From a checkpoint of a small mixture-of-experts model trained on Wikipedia: 14.1M parameters.
Below are experts of layer 14 (counted from 0) of a mixture-of-experts language model. Rows are named down (a neuron's output weights, with its number) and show model dimensions 0-127. Each number is 128 + 24 x the weight over its row's rms, rounded and kept within 0 to 255. Numbers have three digits each.
Before each expert's rows: a language model's description of what the expert responds to; "comes before" lists some tokens at least twice as common just after its tokens as in all text. This comes from a sample of Wikipedia text that the model never trained on. Tokens count by the router's weight.

# expert 8
Description: Row-start pipes and numbers in sports statistics tables, team names in game logs, and lead bytes of Japanese, Chinese, Bengali, or Thai characters.
comes before: " |", "–", "″", ";", "}", "′"
down0:151136132145110114081143149146131176099160104159132160112137134074137138100141104144117120150104143148116164138120168145117135136112178144144133170180100115083110106166110110157126131161138115101088128090153094069164120124129122100146124135120101135165133126164124161159137111092092116152156122080096121143111158135104144163136161139155147137113143109138124146126163112095144135115112
down1:149078098121097141113150143103118151132091139143123150127127131128167128094090146123101124090113153141106115117157087137100166088152122148124132126135110130091118125148139109072119105108148095125147130098119167137145156172170082110121113177137108136115134078139143139092156162152107155185115171149079148115125148134135129131136145105174117127135123121090098098082117120128118107128144

# expert 0
Description: Pipe characters between table cells, plus semicolons and dashes in lists and results tables, e.g. Record | | |, ½; 0; ½.
comes before: "\n", "  ", " 1", " 0", " —", " 2"
down0:197132135135141096132154103129157141129125134157132172140121133161117087110126120121110150173110125136174126163123146184107171081135082133103155155121116123138147093141190113123145169147125121091096137138104163125122159148128106141155082139124134106115109112101149113108170123145099124133122065134132124123131150146127120114132107108102139149140126114108118151056149134120162124114112
down1:146102151122119151093121120093087169086122122128121143135112145136146136129138148148104118109137150105086112122137130140150120106137125143157120136107199175117118181075144153116130127133154114183139143150126201165121096114110146129084124092127141133149128098111134118130119114116169140124144159185159111107131119125124098142140150127161087139083094131133116126135089110080115107115131

# expert 16
Description: Adjectives and word endings naming nations, religions, or organizations, e.g. European, Soviet, Islamic, Patri-otic, Luther-an, plus World and American.
comes before: "s", "=", " =", " Cup", " League", " War"
down0:132105089103110148145106119101105135160141099138103141181130132167136113112146124110113104097153111111126116143110089125086135129127209101187139167142139116111115126174121158133127132088147142119141141113088144106122124146105130094106141118137119105102144123143149118100160141127176126174131155123086105084119097133142148173125116113105144100136107091122070113082097129129129136123144
down1:105123124086150084153083135111114089167146187113113105112158086146167088167153161160118142103117172125145155133133143138115099125130131150155105163133139110137115094158129150108159153092128148148152108168139146110134147116112160104123135112114130136086078101123123116137151164124107115133118146143178111107120114162122154109112156153119115156158126140112145160165103103184139133135121

# expert 19
Description: Possessive s and words naming creative works, such as film, album, song, book, often after an artist's name.
comes before: ".", ",", " \"", "'", " was", " and"
down0:142140108107131168159136125145114154146162097100106142145066133099119135124102167145111137159144109112124153153115146116085180148139136126095201105137122131116086083138146155116172110129118130140177122103115120130114154123148191147141132114123122148089135125108144160147147120108144111127125121140130091108148093162118105148167145121139145155148113111140109164143141126073095168114151
down1:123159116126122148160117129096096109135110129169133107114110104091129118134143135124120166118113099126176134138115093085132104128091134102126127118141092122091186147143106115109094143173148118139142142120122153148155163170144068115146134150148155155146172145135094138164131132098121098109172117132125107161133068121157129112140136109116182139097131106138159118106143097122124091155078

# expert 14
Description: Single capitals and uppercase abbreviation pieces in codes, country codes, and designations, e.g. 2005 YA, EHC, MA, U.S., (EGY).
comes before: "S", " |", ")", "N", "L", "A"
down0:116131147118109102144122103117077136135124138091106108118134115109114146145142141109144071127101105109111104124097103113138134126127154148155143122172100079164152131100090140157138122158185105102109143115063145162101126137162169118126136100101139147154160079115131116125107138106112113157141165124149139189087136138154135136131110138108114112152201118121170146116112114120115130110122
down1:133095152131086111148108118131170141141129146154136179083125124126128080105171167120179152119155170130148117171122110150098150138158162149149113115094162114150164137101119107125141150115140142099100156166126159120126202143158076086144112140162160109091142106129136157102129126158147136128141109141088123118101093133121094136149131109130150100110113122128102111115137135135138131145118

# expert 5
Description: Line breaks, dashes and pipes that start or shape list items and Markdown table rows, including table separator rows.
comes before: "-", "|", "=", "The", "In", "On"
down0:175128145127147160128112120130112159133164162130106080166133118116115147122188080139119138131149154158140134158133126119109126132100115133134120141124098095148118110131141157141160143118093118088087162115110122131101140118138244093132117123112100121157142128172126112159157139165130095172148132153125163160141160161132137113134138139120131131078138140119142105130119129144122141099115
down1:129142132132137143123094153151129106120140136139106129130081183094125097084120141152172125106113102121113127093127120128099118139160062122155111089145149154086113108128104114138143132097122184159149129091108127145101110097083151112123095125115143118174171135094135134150102140157139135153126139123155144176154163093112119100151106097107166159100148138128089119160129158136124153133117

# expert 7
Description: Full stops ending sentences, often after numbers or names, plus colons, semicolons and quote marks closing a statement.
comes before: "\n\n", " The", " In", " He", " It", "\n"
down0:107109144121134089101136113084077107150135134152109115130103110137137135146110115135137135139144129149099133103093126144102209103170117105108135127116120117148118157156149085097084137104138152117120129174114105154109090102121084114111119092144163133123111105111140130102158168139093121116113155098142130157174125161136166120130144133117123169139153118133172114150126101101131185177138
down1:131103169137152128163121139089124125142116093119097142157095177148153109159110132178094128140131144123155140102104128073124138106141134109139102139178120110105139163150116153119158128136162106113138086105110117110138144136138096128094116130103144177084133087153140123105139140139105098118096140103129107139103134110152147114117106108083131098160063141134112109133167150079151152091118

# expert 3
Description: Main action verbs and their endings (-s, -ed, -ing) after a subject or to, such as took, moved, turns, emigrated.
comes before: " to", " the", " a", " in", " on", " his"
down0:095070093117126146115142159126084151150111110120141117127121094112110125122075114131130108168086147116125158093105079102155130108149135129144133137137125118124152129128101096140106126150138114117092110133119154070161147081128175121160147107129087088165165141088135121099120119091151131130101107126135130134107138123165109131076109153103078107126131113113110133112185121107160139106124
down1:107157136129117092140131103164126123138159121119121148104086099177154151133143115168101119149146152117129125162089123122122107131116101123115144064128150141096114150120133108106080112160089167075154107139120090112136150178117163135097150135114149175104158143101108134106117151143114113139146143107093113138121145130120076134126115135133189151101110143126172130150135140130104159174148

# expert 23
Description: Prepositions following a verb or noun, such as of, by, with, for, according to, plus sentence-opening During and Following.
comes before: " the", " a", " his", " an", " that", " her"
down0:117113157117114114129114132120128079128147127148158095123147091117089192138129138142091128128132128125117147162095124138109137116103141139146190137146109110067120135122145116138155110145133153134092188135106166143098135094123148123103155133130127099175136091116112152103122120131123155093127102168139080128119079128134160142123135095153120098124158101095134082152148154130169141178144
down1:129162140090122145098141116142136122141127107162093121130166165167154095134146182117102135102105105107104118140155098115123124122108112114124111143123081135096097119133129150147122133096190120140155141149144123079127115132095114168124116099132131115104137143114136105157102137096147119106107159125152096173134107075173121147137136129065070134124119116142111108113125083088124102087130

# expert 2
Description: First names and pieces of them before a surname, often in sports tables and cast lists, e.g. José, Josh-ua, Patri-cia, Alessand-ro.
comes before: " |", " (", ",", ";", " –", "o"
down0:139131126094120071125125123100121100129126118108089141124098101079171113116122133186116184126131138113141145126125106105167119143112133115164135140118108133128117166112134111137055130096072167163160145124117108108120131143127141110133120112113127093131135095153118125078100119117150148091136151125135097063163077141109169174146117128112111136115128168137145106125112136158120139117115
down1:102123131093115119134123114145133101136126143117108124109134132121135172100135102133118090113143150128172079152107169178147168155118174127121113134149139127106122157123167126102088158090130114145122114129123190125142137117168058119097109142109110124126140125149144121140134154120103164163106106127157143101110128123101111094128145126158196138113081083114125138139140137096095124169095

# expert 18
Description: Middle syllables of long Latin-derived words, especially before -ted or -tion, e.g. elimi-na-ted, commem-ora-ted, assimila-ti-on, constitu.
comes before: "ti", "on", "ted", "nt", "d", "t"
down0:108110141118111142125161131120123151148139166106092140106160126136129106127133094108162117158126163092108159113116122131106124064116100119124149109168161148089107116150134180116161136144124105109170181150148118129141108115094187134087108115150133175087155130094125138125150103120159115126138120158115187127129138144162119100103124131162109162122144118173115159125125120118146171153104
down1:148102103112096137133121166119139136097174145126136134171094151121097101106112158103099153147102133123107088156150138176145113160132070132116129072076105119155131147116128095086139117129120105154111091132160115141126180099131140122102125149136149128121107144165129146158126120159150158175124141092172112098171177147115137128132157101096140119157120125123114123112118089140140120123133

# expert 9
Description: Words in biographical lead sentences after was/is, such as known, born, well, appointed, elected, died, politician.
comes before: " as", ")", " in", " of", " a", " to"
down0:140129138121156116157153122101070154132101123113165115156107137124138143109131133102154155132121125092100086113094132095107126153146121134115146109083122095100161142134080109051117060136159114120146134079138159096155177146192161104145143117127120106136152146139094115100135125136121142145117136133104101130094141167135105120098111131116104111108095124107113128134133108118107125167120
down1:113155169155105126146133124173121154140102170096102106142130102118158142145141153135141157099122098082123117106115114116072131143157143134104158096122109101111148127150149122196109081121128119104116155141078130104095128166185163114132128142145168125123094096095101112095094139126153156118142142167134142139117149110177114140094134142139133137109140144159157151138115111112142129108168

# expert 1
Description: Commas and clause connectors such as that, which, when, where, but, however, joining clauses in narrative and historical prose.
comes before: ",", " the", " he", " it", " they", " she"
down0:183103090133131097099118118148125130081102135147104112114102122115174110079130086101155106138118105112145106136135114179122090131124151150171112149140131122150096131134168140165100101135121081138133129123092114120133138124149105082145088154119127168091163153161200124149143121178130157157143127155139133129160146126148149131121114110111103114118134109117133172118124166112122118117103
down1:144134160110132144138162159152143053112115142134127129157099124093140094164161159113142118114112110151150162088146117129123115124137126169121155067146110131129127116124207117132136147137102147156126107139147124143128115144104157143116128134106118144132125188098145140126149125079110124113116059169138098168133162120110091107097164108127160141181136146134109119119146148135138119132132

# expert 11
Description: Field names and values in infoboxes and stats tables, such as Kingdom, Total, Votes, Coordinates, Website, Died.
comes before: ":", " |", "\n", " (", ";", " /"
down0:083109142128132130134121145118123121125135129110112117105116144108118131079138181105136124119159137126080091090148104132153134189132094118120139075200161136146123133104140110129145128142108096144103115111081145111133110119088150116102114123121115133144115151131121095104086138158146118081120144128145138090107121115118115142085121165110130090096170118191158106142122163107085144120147
down1:140111119159186121131138124121112164151148121156108102105120154126124143110104137098131170146093122170125108080144102123170134128117122126115115168110182147129112119144145081133103108128089147132170138181176137165149135140099087099156153174133146146115134093160099126107113133156121138144070113129146143107115148125148177130125110144150153138103121128108126104144137155115119171100168